config.yaml
d_shared_expert: 128
head_dim: 128
norm: "rmsnorm"
lr: 0.00645
Below are experts of layer 3 (counted from 0) of a mixture-of-experts language model. Rows are named router (the router's row for the expert), gate (a neuron's input weights, with its number), up (a neuron's input weights, with its number), down (a neuron's output weights, with its number) and show model dimensions 128-191. Each number is 128 + 32 x the weight over its row's rms, rounded and kept within 0 to 255. Numbers have three digits each.
Before each expert's rows: a language model's description of what the expert responds to. This comes from a sample of Wikipedia text that the model never trained on.

# expert 41
Description: Clause-joining conjunctions. Commas, and, but, which, who joining clauses or list items in running prose, such as goes to the city and.
router:080164109122151083132149154153137124092107138075111137110104169148095156145180150155137171099153085126166099143086134126094139137118167123120094156147049094099140139168160149164111157133064104
gate0:131136128164134080122148076224079061105179110133145146108151154163099129130155102145127126135193124128134149091126163125095154103131073137142082134100092115114180136107123125164100113060067093
up0:121110133096105057148141137091193136123142144065136124108201105137132108187179195167118134144131110136081223150109127108128151114094078105098105098104148161120128096074122124080122112141154151
down0:174143162071121162112135129075131167156176155115062081169095072111166115179146103097118109117154107136118085099140202136140153110148135174091146076175114116090125085138193115125141130082157133
gate1:140170127106184138108098089157175179114095105071173114134156106151106114103124086093138178137048126137089136154155166084079172108119141141220140140061169140129126099169150148186096106108132103
up1:144053068135148243165158139131124061174139128121153129075112096115131166122139111162148099084191135154155160131024149198134123186132111107061089176191118096148128147152060145078112084123152165
down1:111111128135143098130137100073123131143093095083135112103183110147144110070157174144145145105210149164163101103029117144089176132121146063050130078101149113150072095130160156169097131203145123
gate2:079131129172157129156131138151170145160150107138135168154129093081099131061143058177138123109136116132146147123061093137136116164146156124115142135071132131161161113149143068138106154094143120
up2:101120140151093158168135098137131031116114150162106145137087106140109129073129145159126110165172084110163121139124189170156135141134116068115104127043178129128105129160116113202074124114158119
down2:113122108169145126066170134104149145179111130135143099137081132127145106161121117128117099137104180158153065144104170130131125136148116103122145064125150064050114130086117117164091131112157111
gate3:123105151147124128174125161214141124088153059066086113116103147140126128127078153129130133144122139114185078128208086079134126028131095079161171103128093133085098138097134154200114136176125075
up3:107113166168081140134114120142132087091138114068060101120126150118086108139106113129167124146121129117167121148133034101151143079102128083129120079156125150095128145082155172142122104156112163
down3:166164131176147178127139155092140104126107131100139100170130122120108163173132115129147129087059147153097103182092113157160111176160176165094136165148142146122132109116168166168081168094187085
gate4:155144075133127085079170094149141144102122095073136103149127129171120157103117097173175132116163117147107174107083136079117117113116130142161126228161050149110176106193117120082068121069129099
up4:116104136032127169180074146127151110121120196125102090151128058139124121099083133148107142165119134111112126145177127150111131122111123128173109134153163091159117126111121093093168143142172131
down4:193147122185121101117140135132129173121146066087191157126126103097074102181155181122165099095152118183175155098116157016145104114129099117061129161151109130065110125166119096052048102102146140
gate5:088155119162083092083102111168165123139112167162132127131146127129154108142060164148119129086105154132163130152191132052130164118122118159168143132128128154090129098085140128177103155084161080
up5:122123130081126162159192148110081145200118102075112143113050044144121127116097126084152126205105161108133111075128100164134131167130179125143135142171079129121109128109153088085088118155090136
down5:089117144166071093091155089103135194148151117122126158090115097136107197159170117183137145123126145108166130147182132145156155056143119110135107156114050154104173139123164064069141133128128112
gate6:158080124095105102136128138181081137124089112176127127119082144143130089144148117146152131077153134152119114163167096097134110121128093148122112133151126146150134143164183165123131149127113077
up6:125141122123157148115162159127099128128153109141134121099108138138132079112119115114157175112122095144159139135109191104149067098124102130081119095150107173082146131116119103171110127213103116
down6:124089122096068159117136084178097124106140146093158095123059096145183076113102141120138109106128180167192180134178141173145119149084096109056109146200108141130158137190121170118106127152165184
gate7:198115107165134099116112139104123141133163145142200148162160172129120169138138076145157142118163103153111109127104125091106113117117130118036133090126117157179137123125079106091122129116105162
up7:144106110124057148119095121116137140169124087142094139073100074108156070056124152067128146130074142104089170054147136157143134157116055100117129130125107132079106143089187098179136107157076063
down7:089123128154172172100146131081139170116118128124207141077155130140105134103140108109151174170116124143102178140091135107116117167168123074140163109146098126137122086137134138096114144108150173
gate8:072094107112113117084149125102057111181154111141142131119077065136180083214149228133121126091135099126129100108183082119102123173132104088143124098167050137029137136183160130118121119179214137
up8:127124136137071151131113106175111063129129157137169117115123110083123118106103172068163120095168143117147146118172161153099159125108140082165166130141115176123121170222139119082123168109116029
down8:151102109174106141082122136104133113097139100179174146134173169129107148094116137129178114095152132108140144162137061153122119097108149029168141162123132213160149131154062122055146122143089091
gate9:164121112079191094147092138077150082094147170162171170155134123080119118159156085151179135177095097122089146147096044131120189151106131131177104091055167085098104084152148152120164152132150132
up9:170071219150140162153123103115129116118144174106112116126073134133105173158190108129130112150119146127150119087082124111130120163109134104102118068175195159153112127128131200086120152120156142
down9:126136156134086089100050234137135128093130106092157178138100100137103127078138051081155167102077121114119113155086109154110144140114087112143104163130119088090135102191018129135195193149123113

# expert 20
Description: Adjectives before nouns. Modifiers right after an article or possessive, such as new, local, small, native, licensed, his, their, before the head noun.
router:119139067114136087160139128158154167116080157102105151108132155144101159186183123179148130071152088086202107159109104045113183147076150120110097160136137078109140128105104184140135170160138092
gate0:117025114092123110135140156166171134101140068127086098094127092107095137076138126120181139132081125106062146171093068146129118098119104108178102139221113100146149111104103123089170151058107153
up0:189121134149071069171179133108126088038135114093138122068183137059115119090133166082095155111124121095117090137179122170125122120123140118150114134065118120153147123118152165062126158129116140
down0:126105136156164090153146132153088097168103118129199121112115132056140120151138139180146118107130145130132104145226051120155125132105144152102142146111085134160123089134140152108129161134133130
gate1:181163129137113130133129158150147087135132082141137121074131124171126144102150145107144123058158089164137104144117214115103140093172096116114116077166153109105102172107128252070090140138093151
up1:132121132020116127132143104142150143081061148139148119185128053086104055202107057167127111124106130131146115139138029123160157162129144167106137111164145138122146137178099127165120128189179144
down1:103127108217141129078095105104166143113137112115123129119143111165169075176143158127125089087101130061180092151116125138124071151076146127160104156123120106168112170137095096123134092163133125
gate2:122180091075113163135152148118111078139073164122092096090157196118152127087150164151090107122128132118131083117150143116134153111111153085132096157171170093110181139097089111128099169106129110
up2:121115108062148137096138108116099170144171108104148144125067096109111161134179075162129163137199097133126127137156114197116069188113111180130192151115127132132114137132103113084121132052133183
down2:092052111134124137146094113117081100117097147145088120109132123158151126148078127139119129119161127196146141137104088068083123096149155212146143151086089123152141099148106110105130068149121089
gate3:163128117117174053130129129153195128069132060167142149107104096201155146065158098075177088092138086172132183089072080107143131148128124118090169048139068119113112120095142122143113097113138115
up3:131152116148098125063115140054112092101158219110121142136125162105185133093196109178119114161151110130137105159118200080135106120094098138151118157132183120171118089157141103110102129163131078
down3:187132117140127074186108077142112090114143055127201114096146161084067146083125135111116126142135189197137146124126163055142114156141069108137153161160134124121134114132161169064175121120121116
gate4:120079132121138131139134083095132093107121125111122125130155159138086145133115139166108121154096092172133107155143089148131157178178105072143062156224011140132111135111113124129112108151116142
up4:130169059228098088156097163144128119104074075103097147162047094086232102164116081141110129125134122105170149142116141096076163105178101160132108081129152077170146088132095075090179151118148153
down4:120089097131132123148176133108123143152158122101071180106143126171105170166137117115133168155135143158179122072119125073122104176095090125153165137111119126176162126202132118089150101124120187
gate5:133075092090148137099119087163184126144142132062136147140177106068124070158139093112121171104097167075099160177111000149127141143111125172138098136141153108136166120165184086196118106121130107
up5:167165141172185146156120140095087158091136139151130140122173046177147123127098100111141129145140146120135132117098158134149080175152102155067124113120160135143124123126080129128145161154132105
down5:097140146156126179178158112122175145100124116074111074163148105159141132107121130135056087162147162122110116149100165166133104147152139098145144113035182113160134042137113127122122055100172127
gate6:072118099110082044089092137114125115132112196124085123100109116139119154132152126097175168106132124071156130111120160105151127069097145120138113108101125120109087074133056148145094174103180163
up6:078097129159075113137097078141168184184116148136104112126068111142139122149163112171166150111174129088100096137200108131137137053113145056086138123152079172165110106115138184114106171145144190
down6:133164110172110201067116144190123190118153176177104088151137096156118119120125112092113172194100120137131134137090104131113166190106135151131126123137096107137112158125107145128194161149169156
gate7:160180150116133136153102078102129108036137158103160059086154140127090107053164163104176155111162099104120125136090128180132083141137124113170132106078055121066140159134110096189118157131134187
up7:161166103101156113184130114124101041091069153125157126129170152139081112107171089167150158071153046091144104132137145215118106102112116112116177100070132171159119160172141055172098118115117194
down7:135137106118107156113104112175174125145129127121100131164156141121155154138113122106130118186143068182119099114205224134113084077096097208092096130077137130210181189113147119157128122156132081
gate8:087109173195092163122089121118137176143114077157100126159115077136135147110167118202116120124090145078169147175088086087139155067117101139172122101155150179188105106116154142105132209130143136
up8:088126115088172171119158154181149095163117121165137090178098174136111116120168133050119142185147160186142102212209172137114168100133154122164123099137162053126133069162169102146101103058107154
down8:128161113161092124129081115135109133130139072130123122064144104094135094100058163141164145191100134088138190157110126108123097092114189122124141100130150125123153081106121113140097145168062146
gate9:141130123162148152123127113211104154142165138121141115081087090138129114126081126164133150107204089125166148107180188101143094116134135113180135160135119132091111112149089110125151132195154134
up9:142161151130113085152118064071075064089111163085160087130165117131122162221168102100149156116120114175060114153149056198070148119098170126135140129138141066143158148126140096108085102067140068
down9:087155178123157077158104144149149137108140055140110167129095124125109121145147155158163145051109095134151125159149170101166132074079185127056140170118086203198078155103116138165124132103172108

# expert 48
Description: Clause-ending punctuation and conjunctions. Closing parentheses, quotes, periods, commas and conjunctions ending a phrase, such as and, but, which, ), ", as in guitar) was.
router:115151107119129096155130141176134132071072128114119138125083158125091173154151154166146184093213106114192099153072123153105123134110147113100097180139088094093147187159156157166102142157076080
gate0:108129109106190095161132100082131097109097188141176146153110137098120156231108112186173136170170120105092085137148132183113111116090150133166115150172146168218108113093116153169114055159126087
up0:094094128137110085115078088165069118145119111126115161104137063118079086114123108067119175175104156180121120128153126216098199095126104130082139134211112095142130142099167104123105118140083129
down0:116083115114141141232124125122081093166111185127096181118108098160068116098182102172109126118068185132144195115167094169137110123054161059081135092078104167139113127083124105109140143126080068
gate1:111057124131144124151107139165145163072118158100159144125077111214099090152122188113088073085164066097060140181069069139107168139127206128189157098181148142078158118117100112114110068065112071
up1:165114123139141216124107098134180093186142102122146106089089182082176142169146085137123082140074150164158134138057080057131125085135129143089055127132073147142082137078124037104153145188138179
down1:094111129129156119107146121055107126140089139110102104139108160056149055110140089103118133105065105121097072118049078078118119160097147093120110150142094079078160129142145079155143141182173186
gate2:155079119172114159105104125107099157181106066128092117170110171144144102215135109124160126149132120132134139140119053049121121187106116135088092137211085143080156123095068117120137136087120193
up2:153136178110126113113145113102102107188168131132184106155171153109139118162149083125138111130112161134158110154121206101100141151097113173086107125085038116110112161147170190174141118106111102
down2:124177088117136056123141108113086102131140148121183131116156134126202144096162097066141115105180161132153070111106124101093193138110139160104118114152177137129169130104118125143117194108110104
gate3:092109105119125106069193151118107088102128063165097132105152141170095128147123102105156095100058133157111124126079193129142171053063158169140123093093115062136095140155100124128098157138088107
up3:107086108093124141103165184065130145090090072169040108133138137096163116092170102132156082121112124150109121124051106117152124165075206166143141085146151085156120137084164149163130145114123192
down3:086066141055135115120160125167060125154112161148105164181120159098140110101178085131174122203138165149132111123137137180125159136159159145119197102060154108156086120168186068114141140156150138
gate4:125179126172152115160125106121131092172111148125110131141114133134166110077202160099113170097186114104097144155117021147109135155098127098142114084094124119110152114155163104151150101128157130
up4:135095138101129098133135102145124117105153172116121158068103076108144153157074086145114100134101105139122128126172208084120138092106156185139167061112084165114102112113096146122095112097118121
down4:136165112155130103078101126093142094152136150137129099103132119106147157155116148126119088087130110111110152113142160090109069163096157119118152133108046183090095173113134203127136053068134124
gate5:117119130077090092081163112117118154157088141153080163124108150187106105010174127086177159146122084174127130114097095135117111167143092165147156151142144111171111135085121118097133136125120144
up5:161156133138112141106127167135147090121125155119154095111090154149110176111134124080138156083115139131113172116125116091214154113110107103089065140171121122092110087129089177173191160160064100
down5:146125111156145118104147085069080124149054145150081118139113116078190132136116173161092115170115140172147131161086102115146101114133119168141115084104111181140118096103128172126115152131108066
gate6:084093078157145160132145133119174178151136081141099133131085144179097090180120132180165171162111154149137161120109169120162095130146119153094150133164082120186145131090128095149099114128076140
up6:077035151170148168060181132174163124119125123091171059132151129138145103157111110198187140149130144186175143103114187145147109114147111172125180130146073151134161168170181102118136111149033189
down6:146116130154136121085110133094128104139184112155164114171145128040171134221145072138169133133069164150125075158122106160127130092115092140118132123115147119060223186091119079144173160154125125
gate7:087145142108109066157172154066120157117138113136166106173108191139131155119176141110179124148105079120150131154153132062139099165101160125113129164209103128152158160161133127190090128139067083
up7:110127118107175064083179120112115111118128132144145134115082134171164112213207168155117132157061129154116143093099162128148125134122136098165110062165117126166112137096141123036094103195128162
down7:095163102079111126125093112151116123119090111132138115115139141125134095191156163141103161172071144132074152106149175128157139147125152128142105115089112078106149111127136116130085106161203157
gate8:109087093100134128126132107143094111123100124136079156141080160155125106121133188086169101117084138152157132197136085115120126156111031127068126092138166077084121143138142160116128151122135116
up8:101095144206133071146111146125132115108112129137084129140166175157159105168130065112110073165102128145132180170163115115126141235139169183154158128177078121135163153155118140084178134126126144
down8:121171103137120100112181107117140139135087110129123118133146144069135116087122072129083105142106121130110191137140178111144160189098103160127160104146100118150113178119145171109147109120102096
gate9:099087111133124089129138157147117120086135085135097102120107184096138132194117081111148118100146149177077149198123095114123154104110116095094079066180175142131137115136104172116119083183128104
up9:131195155173106173150086095016103113125122137155214124147115123112158130096159116135113126092128120149106170142143106108118125104113162087106116117041173112208156101110102125095113099192077146
down9:129126158166125106141162088105103071107104156001154193119105127155069135139110164078137149153150144034135123071146160133167103115159154066120131117161127148083136092133155144072143110096067148